Experts of a small language model: 12.9M parameters.
Below are experts of layer 3 (counted from 0) of a mixture-of-experts language model. Rows are named router (the router's row for the expert), down (a neuron's output weights, with its number) and show model dimensions 0-255. Each number is 200 + 30 x the weight over its row's rms, rounded and kept within 0 to 999.
Before each expert's rows: "comes before" lists some tokens at least twice as common just after its tokens as in all text. This comes from a sample of Wikipedia text that the model never trained on. Tokens count by the router's weight.

# expert 3
comes before: "\n", " ", " 0", " 1", " 2", " 4"
router,178,190,170,167,213,245,89,219,223,216,247,182,206,150,192,208,197,197,233,209,198,204,179,182,188,147,148,192,193,236,211,180,224,204,175,159,170,207,178,163,210,224,179,198,167,206,212,233,242,166,189,170,199,209,194,206,157,209,219,218,147,171,180,217,208,171,169,186,237,236,179,178,215,201,177,211,171,187,143,173,209,238,207,169,203,199,238,225,167,206,256,217,231,185,162,189,216,218,202,209,198,208,246,178,214,135,175,193,146,216,188,246,209,160,181,242,140,240,188,199,211,195,217,178,221,208,193,188,245,239,245,230,216,201,174,224,186,230,202,183,198,157,208,232,208,129,219,206,163,175,229,228,234,224,207,161,186,237,240,180,223,185,210,231,132,241,216,215,205,215,178,187,222,216,232,216,240,260,156,161,189,245,157,172,176,174,141,230,160,209,163,176,170,206,201,213,222,204,163,134,145,236,187,187,230,219,214,247,238,164,195,235,179,160,217,197,214,216,187,201,178,201,227,206,218,164,247,140,219,167,172,204,218,179,163,173,155,201,258,201,213,120,258,223,225,265,206,236,257,149,204,187,182,169,217,220
down3,242,230,256,214,227,186,253,213,197,201,225,175,198,213,196,232,217,209,205,270,237,133,200,178,199,178,195,169,139,177,214,139,225,175,272,231,174,251,229,209,232,174,191,181,230,165,193,143,153,206,176,225,216,208,210,141,228,191,208,158,209,218,131,162,146,200,249,158,227,181,188,141,179,196,244,213,165,223,207,170,117,210,161,201,240,200,209,209,202,183,232,161,204,222,168,152,198,175,186,216,217,191,206,250,240,174,148,233,188,130,185,240,230,162,208,149,200,154,224,220,165,202,192,205,271,231,231,215,219,184,212,181,150,220,173,174,160,194,189,210,183,197,189,247,184,149,170,173,232,222,228,227,214,170,211,182,170,175,214,210,220,155,232,211,224,224,171,170,197,242,210,190,173,213,226,168,173,195,273,207,173,209,213,197,225,184,226,224,180,217,168,211,215,210,187,181,157,222,175,238,205,211,207,194,117,223,185,205,183,213,157,221,247,191,204,179,185,234,151,247,188,171,238,205,207,215,210,190,179,211,179,172,173,185,218,183,206,248,231,228,208,210,176,199,119,216,189,157,187,239,196,213,241,245,191,223
down4,226,238,164,222,204,226,237,192,187,235,212,165,215,210,186,144,106,169,230,242,224,214,208,217,205,212,193,204,162,152,216,185,158,212,184,213,164,176,206,202,173,119,205,185,197,213,207,210,251,207,227,214,200,217,187,215,205,211,168,235,203,209,163,157,220,202,220,201,213,263,197,193,164,169,179,135,165,194,213,211,230,197,183,134,180,229,204,213,196,240,251,173,202,285,241,210,208,269,181,201,197,172,233,255,233,152,165,132,175,220,168,210,229,210,166,202,208,239,242,172,276,178,210,252,195,133,257,257,197,170,172,209,208,202,195,222,219,183,214,222,227,169,227,235,198,225,186,179,227,201,176,180,175,209,174,205,224,201,136,160,145,218,225,163,209,183,203,229,139,218,269,268,216,196,206,199,201,171,229,193,175,211,142,188,147,185,205,197,177,252,170,170,167,140,204,191,226,189,205,169,192,221,196,213,154,198,234,208,219,207,191,218,186,198,212,180,215,205,216,224,172,212,183,165,190,190,176,185,188,243,233,187,211,144,193,206,170,196,202,174,198,191,198,213,152,208,272,174,210,145,241,175,227,152,185,235
down5,230,233,209,207,226,163,220,235,219,202,255,160,206,185,263,221,227,177,212,182,255,206,173,116,186,237,161,209,174,189,215,240,183,227,162,188,173,194,206,190,185,247,194,140,200,239,235,180,176,189,149,169,220,187,155,222,210,226,196,168,227,189,191,208,203,312,214,223,198,228,214,194,178,168,242,210,180,216,224,139,214,249,154,216,153,205,209,211,163,218,273,251,175,215,187,155,179,212,226,167,152,252,179,166,181,225,225,193,174,212,192,113,203,193,170,196,179,155,231,168,176,188,167,192,220,222,241,238,217,226,186,237,219,182,194,230,161,188,195,178,185,217,178,236,218,194,210,204,207,208,229,186,170,211,211,213,200,150,221,257,199,209,198,228,190,208,253,244,227,176,205,200,236,173,203,198,296,226,205,159,251,176,199,176,176,193,193,202,232,225,203,227,160,153,181,180,145,193,187,181,226,207,185,210,171,209,242,237,213,232,233,177,209,174,151,197,166,160,157,200,213,236,212,158,218,232,233,251,195,185,173,172,208,170,214,141,192,206,216,195,268,216,188,229,229,189,149,179,187,229,215,238,161,166,178,200
down6,189,185,169,243,176,232,227,240,171,177,161,196,187,159,237,244,149,128,195,179,133,174,183,213,218,203,169,215,176,214,182,213,176,207,214,140,167,190,185,210,199,216,185,146,213,243,178,180,200,221,154,165,193,242,189,165,137,208,246,230,181,193,169,160,162,170,238,144,154,186,152,215,220,181,191,176,184,222,221,193,141,181,193,234,186,166,214,213,176,212,136,233,171,180,222,162,219,139,177,168,216,214,224,247,201,275,201,185,174,223,218,184,176,213,178,192,234,166,191,193,202,208,193,264,159,143,239,206,256,236,252,216,199,248,177,236,200,203,168,169,145,182,202,217,223,232,174,202,239,180,197,185,229,199,246,212,218,181,164,183,186,142,195,207,174,229,183,188,208,173,189,186,249,212,127,190,220,195,189,218,127,209,180,260,192,181,193,217,187,208,209,205,163,223,227,184,198,245,230,215,234,199,237,241,198,208,146,240,215,191,253,209,244,169,154,163,139,212,237,169,145,154,240,155,195,190,161,216,157,213,176,186,243,243,183,195,190,183,200,210,214,185,187,229,187,168,181,209,195,202,157,190,204,235,190,188
down7,197,211,201,218,205,179,142,191,239,217,197,178,206,175,200,194,248,186,176,216,211,208,164,225,178,208,174,195,131,176,207,182,165,198,172,209,159,183,259,226,171,256,119,242,185,195,232,209,260,270,198,222,204,198,213,185,217,134,217,158,189,193,189,211,190,173,207,222,184,192,157,166,247,230,192,225,251,216,211,163,215,212,197,119,190,244,201,192,174,146,227,216,180,232,202,233,209,193,209,237,218,183,130,236,255,218,196,211,196,175,174,198,222,238,213,220,182,254,182,215,262,152,222,176,205,227,216,170,248,244,222,249,214,230,203,240,152,167,175,224,194,225,187,163,124,187,215,175,211,180,194,244,163,236,165,152,226,232,221,259,202,195,177,226,131,160,174,211,185,143,184,170,204,208,191,170,227,168,211,247,198,208,171,196,218,198,238,202,162,267,183,196,211,245,230,153,188,171,173,209,170,180,223,208,146,210,204,152,218,183,200,216,217,243,137,234,194,160,209,210,200,201,170,226,199,233,179,227,176,145,185,197,228,190,179,211,207,246,216,196,235,195,202,197,217,273,202,244,207,170,204,214,151,157,201,206
down8,210,192,218,213,191,240,202,224,147,199,176,245,187,204,217,182,211,173,176,186,264,229,239,193,220,145,229,158,194,169,206,222,184,172,201,193,177,191,228,183,211,186,146,239,217,204,213,252,165,224,184,182,210,191,258,159,214,236,200,223,194,201,211,201,176,189,174,156,208,226,192,199,241,203,234,241,195,185,198,223,185,243,167,175,230,189,219,250,216,173,168,251,161,165,175,164,177,234,234,181,199,223,228,195,229,235,138,157,215,202,146,212,178,259,211,189,255,181,215,203,184,165,212,181,223,242,231,163,143,167,207,210,197,217,171,193,193,200,200,218,238,172,222,198,216,187,210,238,176,185,209,279,155,227,187,205,204,217,195,157,161,131,188,167,167,226,202,216,182,213,177,248,206,228,167,176,171,171,176,181,159,133,154,182,228,193,282,180,256,174,210,232,175,219,203,201,205,202,128,233,194,159,231,208,188,184,179,223,129,178,180,154,253,152,172,138,143,197,153,169,188,261,202,206,167,161,176,215,238,184,211,209,194,210,174,183,228,179,204,176,266,213,142,220,206,132,167,204,183,150,222,196,208,196,217,170
down9,251,185,194,186,252,199,227,242,160,222,116,171,183,182,172,157,152,190,241,190,190,234,145,235,201,161,148,157,211,234,190,180,146,218,226,240,198,198,226,216,252,228,207,228,226,166,178,269,150,152,230,173,231,222,207,182,181,160,244,241,183,208,180,161,183,174,139,211,185,253,208,203,182,197,185,285,198,235,204,134,186,178,231,180,170,175,150,247,249,205,208,181,246,203,178,230,212,223,134,195,217,219,235,270,183,174,203,234,171,229,196,166,218,187,173,219,228,241,178,182,207,203,182,215,139,244,215,223,151,226,194,156,251,226,208,217,235,146,163,168,217,168,204,230,207,263,226,182,170,207,206,141,233,182,186,210,218,204,224,214,174,239,191,227,182,199,221,182,242,228,252,160,144,216,195,178,214,197,229,157,234,207,247,207,192,156,163,162,193,191,160,179,216,217,168,199,226,178,180,147,237,187,209,197,195,235,209,177,189,247,223,161,197,195,201,175,189,175,182,235,223,231,222,201,164,196,211,211,221,155,212,224,187,222,209,209,186,193,213,205,214,244,178,207,171,222,189,213,185,176,217,200,262,207,184,230
down10,221,212,210,189,169,208,242,227,174,234,225,166,161,221,201,286,138,211,191,173,176,172,220,178,183,184,164,183,237,208,200,179,202,177,150,257,202,221,228,147,239,181,272,256,211,157,219,210,154,157,211,198,201,229,221,236,127,212,227,163,201,183,196,205,228,230,227,187,175,210,217,183,173,218,186,211,237,192,237,180,197,160,170,223,182,237,158,167,209,237,208,172,238,230,159,224,199,157,185,178,190,182,168,201,174,215,155,216,210,193,210,207,171,161,133,181,212,211,213,179,150,223,193,255,251,207,179,196,151,152,199,188,257,190,148,199,161,230,187,211,151,205,239,205,199,199,232,220,222,194,166,196,264,205,197,217,200,239,232,205,220,192,220,220,166,233,171,197,211,227,224,220,216,203,250,211,175,211,224,192,228,208,237,214,157,192,145,224,232,192,197,245,199,181,217,173,181,188,254,225,218,109,219,261,223,174,178,184,227,158,178,168,250,199,190,219,234,217,175,224,234,199,189,202,224,149,230,150,180,213,165,196,169,231,191,190,206,235,145,180,216,248,260,183,170,214,208,115,216,169,196,229,243,202,176,251

# expert 10
comes before: "-", "|", " |", "5", "3", "1"
router,176,194,177,191,252,178,191,231,178,216,195,225,217,226,224,225,191,213,207,207,198,226,193,192,174,221,245,188,154,209,198,197,169,190,200,206,201,196,228,167,206,162,197,246,184,218,197,189,184,193,194,234,199,209,201,181,235,195,201,204,200,241,172,213,221,171,260,184,218,174,219,307,234,214,241,112,232,198,235,214,201,122,272,237,178,208,246,197,169,250,208,207,254,164,220,243,187,193,186,195,225,160,230,199,245,194,186,229,252,209,180,227,209,189,144,180,169,186,231,173,235,206,213,139,226,214,220,171,175,242,205,218,177,187,200,178,154,171,211,142,208,162,210,202,227,135,149,165,191,215,203,205,175,165,233,198,157,259,228,219,217,194,164,137,214,172,217,231,215,189,184,229,199,208,199,232,162,205,193,160,219,229,172,150,210,304,197,211,184,171,169,208,234,213,229,206,194,199,229,193,212,215,203,226,216,178,169,181,168,223,220,264,213,256,165,148,207,212,149,139,141,191,185,220,158,169,150,208,209,232,198,236,158,243,227,188,205,197,147,235,211,239,176,188,205,176,173,170,195,202,244,245,197,223,167,150
down13,183,220,168,222,217,185,188,226,219,166,233,230,146,183,141,178,273,161,177,218,216,193,174,181,187,176,199,267,194,220,231,238,219,165,163,201,219,225,215,175,213,189,217,199,178,160,199,185,200,161,197,197,102,167,184,187,196,140,234,202,183,196,177,192,186,199,240,296,216,212,189,232,177,233,249,204,247,215,188,203,209,212,171,245,169,203,263,169,197,171,245,177,171,192,163,190,211,130,163,212,227,196,183,163,223,176,195,129,208,197,186,263,208,194,191,175,170,220,205,192,203,186,174,212,233,208,231,213,190,212,214,170,239,199,186,253,182,233,190,196,194,228,190,176,208,168,178,163,191,174,217,208,223,164,255,223,178,216,251,214,184,234,193,210,221,229,159,196,156,244,188,194,204,191,173,176,255,220,206,205,196,198,239,249,196,236,199,226,179,152,200,199,155,177,186,200,188,174,232,163,159,221,163,266,240,230,231,212,231,188,209,216,197,182,244,167,202,226,200,237,198,196,196,201,190,233,160,206,178,185,172,310,135,169,188,220,210,250,200,204,275,197,200,246,197,236,213,200,138,205,274,220,176,237,207,207
down14,254,162,193,240,277,193,150,170,188,242,174,215,210,208,229,186,174,197,224,233,162,170,239,230,188,139,235,189,217,228,222,217,247,162,190,217,230,180,222,218,148,183,160,275,249,210,202,245,225,203,231,161,169,181,204,206,236,283,191,180,203,202,203,195,192,216,177,185,195,248,227,210,164,242,223,220,227,135,217,217,238,184,194,184,169,146,192,215,212,192,202,216,150,190,189,172,173,239,229,205,192,176,166,209,138,165,198,216,148,221,206,202,164,201,178,212,225,176,210,183,186,274,196,198,234,238,165,204,189,201,249,202,184,203,209,210,172,191,219,206,139,244,217,245,199,213,214,188,158,173,221,177,265,184,164,212,212,241,259,176,264,226,209,190,188,209,206,258,211,218,210,161,180,167,149,210,168,192,227,224,228,155,213,215,177,235,223,180,179,256,218,213,179,199,174,238,175,211,212,222,183,220,174,201,165,180,143,161,256,213,189,235,168,184,165,168,187,212,187,216,171,202,196,233,181,211,181,192,217,265,192,255,235,192,223,228,202,169,188,209,124,213,259,238,174,155,244,222,226,215,219,250,220,171,189,232
down15,168,188,203,163,181,195,214,178,252,184,212,151,204,138,198,220,174,207,138,200,258,200,178,218,233,250,171,190,245,232,171,208,194,251,211,206,239,204,139,253,210,213,208,220,160,169,160,185,193,202,248,139,184,181,227,106,139,222,174,206,207,179,207,212,212,272,227,139,163,213,222,199,190,230,141,210,207,222,156,210,251,188,176,226,216,221,178,185,152,206,221,178,190,246,162,189,233,178,172,174,208,186,194,170,194,210,160,248,244,178,208,214,204,229,222,190,177,211,184,216,154,176,200,229,201,164,202,123,217,154,206,174,213,218,245,155,187,188,204,226,205,167,193,251,221,195,245,209,189,193,216,217,179,177,208,170,245,202,195,220,230,167,259,193,213,211,214,206,233,240,190,150,212,185,227,158,161,137,224,179,200,169,218,189,234,152,213,183,208,186,190,202,187,159,222,265,216,238,229,216,204,222,169,178,199,184,230,205,186,223,201,182,198,211,155,222,170,160,204,205,191,142,175,199,256,159,217,208,144,219,191,117,290,201,202,212,198,221,214,161,201,192,241,249,175,181,175,203,234,216,200,159,205,198,233,171
down16,192,228,185,185,203,216,200,148,161,190,191,231,179,246,225,220,238,195,181,215,212,220,176,199,165,206,230,266,211,138,146,200,193,194,168,195,235,203,181,187,196,195,214,193,196,275,236,233,203,197,163,147,254,222,225,200,221,180,226,159,215,214,189,179,192,172,195,179,167,220,159,204,170,210,205,197,226,247,252,248,233,212,207,207,237,215,137,220,191,199,224,243,180,220,202,169,205,216,192,204,243,196,170,128,179,240,190,262,223,208,164,151,175,204,244,186,227,127,199,274,146,284,212,188,220,179,183,247,208,236,160,153,235,202,141,241,239,167,197,215,165,200,234,193,184,209,210,160,146,185,221,210,198,268,238,185,211,211,188,205,226,214,204,191,192,253,178,221,208,152,201,198,166,241,183,196,237,190,217,220,209,237,226,187,253,221,208,178,191,179,161,145,177,193,188,192,184,181,243,223,225,221,200,219,236,231,158,199,172,158,184,217,216,173,248,198,276,224,216,197,154,186,229,177,226,147,211,232,182,204,210,219,209,136,177,185,249,179,246,218,248,201,175,196,168,187,213,239,194,218,193,196,166,278,200,176
down17,207,202,211,212,282,206,186,157,225,256,184,179,211,171,203,214,200,189,244,200,201,212,214,217,261,235,219,224,179,210,177,248,203,215,201,217,132,193,201,221,245,159,196,221,190,261,279,250,172,227,211,191,187,213,261,169,169,246,201,234,170,174,206,180,230,187,231,171,240,205,253,200,179,224,226,155,169,199,250,159,233,201,192,206,201,189,164,238,156,208,199,204,206,140,172,191,126,253,146,153,200,151,188,228,201,227,215,172,232,207,199,194,218,151,191,200,181,122,232,203,229,257,214,178,245,286,162,204,163,232,220,163,204,209,176,166,171,153,173,209,229,198,242,186,174,192,184,228,221,223,209,179,174,156,203,222,210,208,192,214,180,232,191,174,176,237,223,218,210,206,231,220,222,191,221,202,189,185,208,222,186,189,196,227,193,193,208,227,182,229,192,166,245,208,194,225,199,244,178,185,225,175,184,199,236,134,141,205,180,222,168,174,227,175,198,193,179,250,254,205,221,169,185,225,217,236,159,224,153,185,214,215,138,228,215,197,192,179,229,173,206,172,198,155,92,200,175,202,169,235,223,218,223,188,255,194
down18,204,262,217,185,197,258,211,191,243,159,163,219,145,215,183,232,174,187,215,176,184,236,196,201,195,253,214,177,154,174,213,203,153,181,217,211,208,243,200,196,199,202,204,246,209,176,161,172,234,249,157,128,185,220,194,188,186,184,201,231,242,239,240,266,180,198,192,186,225,223,200,161,197,260,208,165,177,235,194,164,240,210,200,203,189,207,192,194,162,193,234,180,203,117,127,176,250,190,202,154,193,153,193,173,172,216,185,199,230,218,176,154,125,140,214,224,159,194,260,186,222,238,261,213,213,249,220,198,182,184,168,171,199,272,152,243,198,178,165,245,216,211,211,167,183,183,218,175,168,215,221,191,212,185,216,199,208,220,220,182,243,179,212,175,209,182,164,144,212,186,220,195,191,125,196,222,248,205,240,240,159,183,149,214,184,260,224,172,167,236,184,143,232,189,132,224,259,214,152,211,197,206,235,202,187,187,185,218,161,208,196,220,152,212,212,167,178,169,184,201,248,221,186,192,265,239,177,208,213,214,180,198,177,199,178,172,204,199,227,158,165,230,212,153,195,227,187,216,165,170,171,229,180,197,196,188
down19,191,182,208,107,167,196,210,221,211,211,182,207,227,160,128,187,182,161,190,220,142,198,160,185,185,186,216,162,161,267,179,231,200,146,132,208,212,184,173,165,198,196,241,187,190,213,212,250,220,156,157,207,221,173,198,191,227,188,197,195,224,160,240,206,218,183,270,141,203,199,140,226,245,164,140,255,205,213,205,163,201,192,224,214,195,215,266,168,203,184,238,175,155,188,185,144,190,226,279,162,200,206,226,173,224,227,243,170,205,203,207,196,238,137,232,188,202,174,191,188,165,143,207,183,206,233,127,170,203,187,189,193,144,219,193,162,183,179,268,199,199,252,223,169,185,189,191,238,177,201,169,145,227,163,236,238,215,234,177,206,211,129,207,199,176,187,209,197,207,212,175,153,162,200,213,215,214,204,216,215,198,159,201,239,260,182,198,201,160,183,243,154,180,198,201,193,184,200,214,202,208,233,210,235,194,190,199,217,233,196,197,162,214,205,206,248,191,191,161,224,180,189,232,192,219,240,189,246,153,230,235,238,164,207,211,180,221,218,144,188,150,200,256,177,233,200,200,158,190,199,195,231,152,245,215,222
down20,288,194,226,205,197,226,268,204,233,170,190,238,197,202,196,224,196,181,134,175,178,197,162,160,227,178,186,203,247,218,251,278,238,213,197,270,167,167,205,173,221,137,223,214,180,208,167,198,220,182,191,222,229,229,227,235,190,222,171,168,232,220,214,175,212,263,180,234,244,139,208,169,148,200,208,226,192,213,230,202,216,155,218,183,178,228,248,236,182,185,167,192,202,182,224,196,197,210,230,172,173,243,223,207,286,207,223,182,189,175,146,179,183,151,241,211,169,202,260,161,193,167,223,208,177,207,220,168,187,156,207,218,197,208,200,264,183,198,201,212,194,156,212,195,245,235,187,206,173,184,158,202,204,178,220,221,153,199,210,186,195,203,207,179,170,248,286,159,191,171,192,214,220,242,240,223,201,223,215,183,204,236,193,214,178,188,196,179,171,180,215,209,200,183,185,220,173,213,188,233,195,211,208,229,177,218,256,209,161,129,242,227,233,208,230,185,232,200,207,199,227,188,270,198,138,224,226,234,201,172,209,272,270,216,189,203,194,238,199,150,180,183,205,157,170,170,228,228,152,132,185,215,213,230,226,221

# expert 1
comes before: " |", " and", " in", " to", " (", " by"
router,218,257,196,223,154,234,236,195,219,189,171,195,169,196,218,124,241,192,197,229,170,216,206,208,228,247,278,169,217,249,236,160,210,224,194,178,197,163,198,181,210,206,198,206,208,184,223,195,176,259,178,207,166,194,204,197,208,220,222,199,222,212,226,192,269,226,215,171,189,226,217,207,214,191,182,153,176,236,186,191,246,266,239,243,269,234,219,177,191,225,167,182,188,155,136,233,229,202,221,168,250,171,178,186,165,208,139,232,175,211,233,191,181,141,247,226,192,215,208,211,232,179,207,160,219,157,156,155,218,249,187,155,171,225,218,188,191,206,216,181,219,206,162,239,213,212,179,186,215,219,221,217,201,204,175,195,175,210,233,165,163,165,212,237,232,254,207,214,231,200,246,247,190,233,256,153,246,184,178,212,239,217,194,185,244,255,220,148,234,198,185,206,192,166,211,147,184,230,179,242,218,199,263,199,139,223,245,244,167,199,232,222,240,167,187,201,167,186,201,163,211,191,163,161,239,231,220,215,218,184,148,224,181,240,221,228,210,211,180,237,141,166,203,173,194,123,198,215,180,220,222,200,223,226,244,168
down3,225,205,193,120,177,234,153,214,243,153,180,235,213,177,227,204,204,213,179,164,151,188,174,258,219,203,164,198,206,197,242,233,188,150,192,212,206,185,194,209,161,218,250,206,254,195,195,126,152,184,186,173,167,168,219,186,172,187,228,184,203,128,218,226,212,184,228,137,229,253,229,157,205,245,189,234,198,217,208,199,213,199,183,163,199,238,181,205,206,220,165,183,234,204,196,247,188,159,179,217,237,200,173,192,180,173,169,197,229,154,191,193,171,191,184,208,280,274,241,206,189,170,196,240,205,220,219,181,216,264,227,176,211,203,150,214,207,156,241,164,152,210,214,196,252,225,154,205,189,172,139,206,245,180,172,208,239,228,138,196,199,158,220,173,146,203,168,231,217,159,240,189,180,231,189,207,209,241,220,229,215,242,181,188,192,125,188,136,225,236,189,218,194,185,162,203,173,219,171,178,188,189,183,162,227,189,252,190,219,250,245,152,212,227,191,200,136,197,189,194,130,225,227,219,218,187,191,200,219,184,274,212,185,205,221,206,165,251,194,210,223,215,222,167,210,214,174,165,175,186,198,197,222,210,194,255
down4,189,175,190,172,210,175,215,241,217,216,203,212,221,178,210,222,192,224,185,200,174,166,113,192,172,157,219,255,278,176,212,215,199,213,166,234,159,178,175,260,187,261,191,204,191,203,136,194,238,216,180,245,183,176,210,208,242,223,185,148,205,230,136,200,247,231,230,245,209,212,163,220,173,201,200,244,177,168,177,296,169,212,168,223,220,203,153,196,182,234,190,136,184,229,181,223,173,230,198,190,175,208,244,183,210,144,231,231,185,253,166,158,182,196,238,158,190,213,227,245,175,204,239,155,206,201,196,193,187,157,201,212,214,227,203,178,203,143,204,205,164,168,233,219,202,163,231,185,214,186,233,182,199,262,172,206,223,181,173,217,231,221,153,221,170,273,206,210,190,172,171,192,247,188,186,179,224,199,217,205,232,224,161,145,223,244,184,186,194,209,235,253,205,190,169,208,148,205,151,182,130,218,215,210,197,239,203,243,156,211,183,209,213,181,200,251,250,229,183,245,163,164,205,216,212,200,198,160,175,189,221,138,159,184,231,189,196,214,222,231,181,203,243,180,234,232,180,195,168,184,139,181,205,197,258,188
down5,152,221,220,243,137,177,186,164,234,150,228,162,228,188,173,241,199,191,185,168,198,183,180,187,198,216,224,211,225,170,146,173,149,136,187,212,153,225,227,189,209,192,188,230,234,174,188,203,208,153,199,217,223,187,121,195,180,215,169,190,194,199,228,206,241,198,167,206,201,234,155,226,178,232,125,200,198,193,173,245,269,184,158,246,178,194,168,195,221,232,187,221,259,243,181,216,176,180,183,162,179,240,188,234,167,211,242,263,194,152,180,195,228,207,194,220,253,179,211,155,145,163,212,165,174,208,212,193,181,187,211,171,174,195,206,227,253,168,191,141,243,229,183,175,217,147,196,218,230,179,131,198,166,217,207,214,193,208,251,161,158,263,210,225,211,221,158,228,142,157,176,175,180,157,219,203,196,216,165,169,256,214,197,186,156,254,200,181,243,186,198,212,221,166,170,155,157,217,164,202,240,254,250,215,116,178,163,209,168,185,238,192,230,188,150,216,173,201,180,140,230,167,215,222,189,181,200,192,194,175,204,167,232,209,195,208,180,228,201,214,176,242,174,215,203,236,202,197,213,216,166,185,236,210,191,191
down6,218,210,166,219,186,159,217,169,184,233,202,198,184,172,186,213,154,122,169,197,200,167,179,191,211,269,230,205,220,219,238,193,248,187,214,212,176,246,170,192,170,211,264,176,194,119,183,212,155,164,234,196,220,193,194,175,280,184,187,237,230,210,222,213,197,161,209,169,190,235,213,289,147,176,155,169,183,257,201,199,195,202,228,192,199,216,209,200,171,233,155,187,219,227,209,232,203,133,258,156,248,234,239,181,223,152,203,199,188,192,196,221,182,177,232,164,203,166,175,167,202,200,237,189,154,194,208,147,208,157,239,218,178,197,241,171,207,186,221,195,282,164,173,168,190,178,218,162,184,160,168,202,221,199,183,261,230,224,224,187,188,207,178,200,209,223,191,227,200,171,159,214,242,179,165,227,156,225,194,200,222,157,238,161,232,197,192,168,205,204,174,212,188,220,223,196,242,227,205,227,224,234,235,174,175,226,225,203,123,210,190,166,181,265,208,191,230,222,193,225,160,180,199,203,223,196,238,141,177,189,207,161,223,231,209,245,230,214,177,189,245,227,239,199,290,231,251,180,205,216,214,189,173,233,228,230
down7,152,228,180,247,201,195,178,206,228,188,197,194,185,188,176,239,241,223,193,199,231,188,163,155,221,193,216,184,243,192,221,223,215,146,246,212,212,195,177,195,208,176,175,160,229,207,179,252,184,193,177,228,190,188,267,230,209,250,226,211,242,205,158,223,143,209,165,176,235,218,175,197,256,188,172,219,215,219,209,213,202,162,185,202,246,158,191,234,147,205,200,183,164,210,227,190,188,153,242,187,180,244,159,213,181,243,243,256,189,204,200,173,257,187,185,225,134,169,188,196,235,209,208,158,197,218,237,201,227,235,279,223,224,192,188,163,204,243,208,199,221,190,184,227,164,165,206,228,239,210,161,204,221,186,172,164,230,194,176,165,156,205,222,256,187,212,167,183,221,229,236,222,225,288,260,127,242,169,220,241,205,215,215,213,171,186,127,236,221,243,193,181,212,215,183,167,238,208,216,250,183,208,151,238,174,180,174,201,219,184,217,224,227,199,186,199,140,213,163,234,207,103,238,250,197,210,214,210,211,219,209,238,155,220,195,200,177,182,216,232,251,171,180,242,211,177,212,204,163,204,217,257,258,171,206,220
down8,148,165,222,230,183,209,292,190,181,186,236,225,185,170,193,139,234,189,279,153,206,186,245,187,149,234,206,223,223,205,181,219,189,198,162,122,177,241,167,249,205,209,188,196,165,179,200,156,206,202,234,241,206,188,187,187,234,164,203,215,164,181,203,264,192,203,243,187,171,199,176,192,174,203,156,158,190,194,252,251,170,212,233,259,209,175,152,193,140,251,207,160,235,215,203,196,177,212,215,170,194,206,177,174,192,184,240,224,150,216,219,199,259,166,227,169,198,227,180,220,190,178,208,228,163,223,159,164,252,178,199,253,204,204,218,195,152,194,215,183,171,198,126,181,193,189,177,221,207,265,218,203,131,162,177,244,188,194,206,215,204,208,216,193,199,208,151,178,197,231,201,184,186,207,169,178,238,201,238,210,195,226,157,159,164,205,201,165,158,219,157,217,222,233,212,186,193,208,159,218,240,231,172,201,120,213,218,225,218,180,166,207,180,171,192,182,203,157,159,202,249,215,239,235,202,167,211,177,160,188,254,174,153,201,223,197,168,225,152,204,154,181,212,144,196,225,182,221,194,260,178,144,181,184,197,200
down9,163,154,219,178,192,184,201,267,182,183,192,192,226,203,241,193,244,186,247,230,222,194,201,219,168,186,176,218,144,189,208,199,212,185,162,235,205,219,198,202,197,213,217,173,205,189,250,179,221,187,219,227,182,196,248,284,208,230,156,203,181,229,157,159,158,156,211,186,169,193,237,143,141,220,138,123,163,151,211,153,222,187,247,163,246,252,196,230,257,219,246,213,181,210,150,191,209,222,220,168,193,183,234,183,227,174,206,215,144,192,196,297,224,209,261,170,183,170,169,208,234,182,167,191,187,218,150,209,209,228,147,177,194,226,239,212,207,189,202,253,223,265,201,203,215,226,207,196,213,217,223,233,228,227,210,218,246,237,197,241,194,214,236,266,183,225,187,232,203,201,222,162,234,219,192,206,249,196,216,194,182,155,206,182,183,171,182,178,181,217,253,187,205,256,137,207,226,168,184,188,201,224,218,181,166,178,220,192,162,230,145,205,184,209,201,177,177,221,202,169,187,181,174,129,281,198,206,239,155,186,224,206,202,212,191,237,174,195,143,228,184,214,207,188,158,201,223,223,201,138,158,202,202,211,190,196
down10,197,239,162,227,166,169,192,202,175,205,209,200,276,238,218,207,203,188,260,186,164,150,180,197,202,154,219,212,201,236,240,196,171,178,198,217,260,223,116,215,189,214,184,180,226,238,205,200,247,193,215,194,188,178,262,231,200,186,196,254,229,206,182,239,200,195,178,207,215,223,147,209,211,210,214,168,258,226,150,192,241,186,196,185,209,160,191,200,198,259,171,234,184,228,259,236,188,183,234,230,210,208,216,187,202,200,169,223,236,192,135,191,190,216,245,250,171,170,186,158,201,196,210,223,150,166,244,173,135,207,243,194,203,153,208,211,228,234,189,197,209,159,206,219,232,231,218,154,192,175,212,244,251,216,243,176,219,194,245,193,209,220,203,171,209,205,224,226,151,170,153,212,174,180,195,180,165,208,227,224,180,145,187,217,265,234,199,173,159,233,173,210,184,206,187,188,163,189,241,185,208,185,246,189,246,224,236,201,171,152,173,195,156,173,228,244,246,226,207,183,175,145,236,259,225,251,203,169,296,212,158,187,247,208,235,179,248,189,177,201,208,209,187,173,207,175,190,187,207,275,170,210,187,228,241,179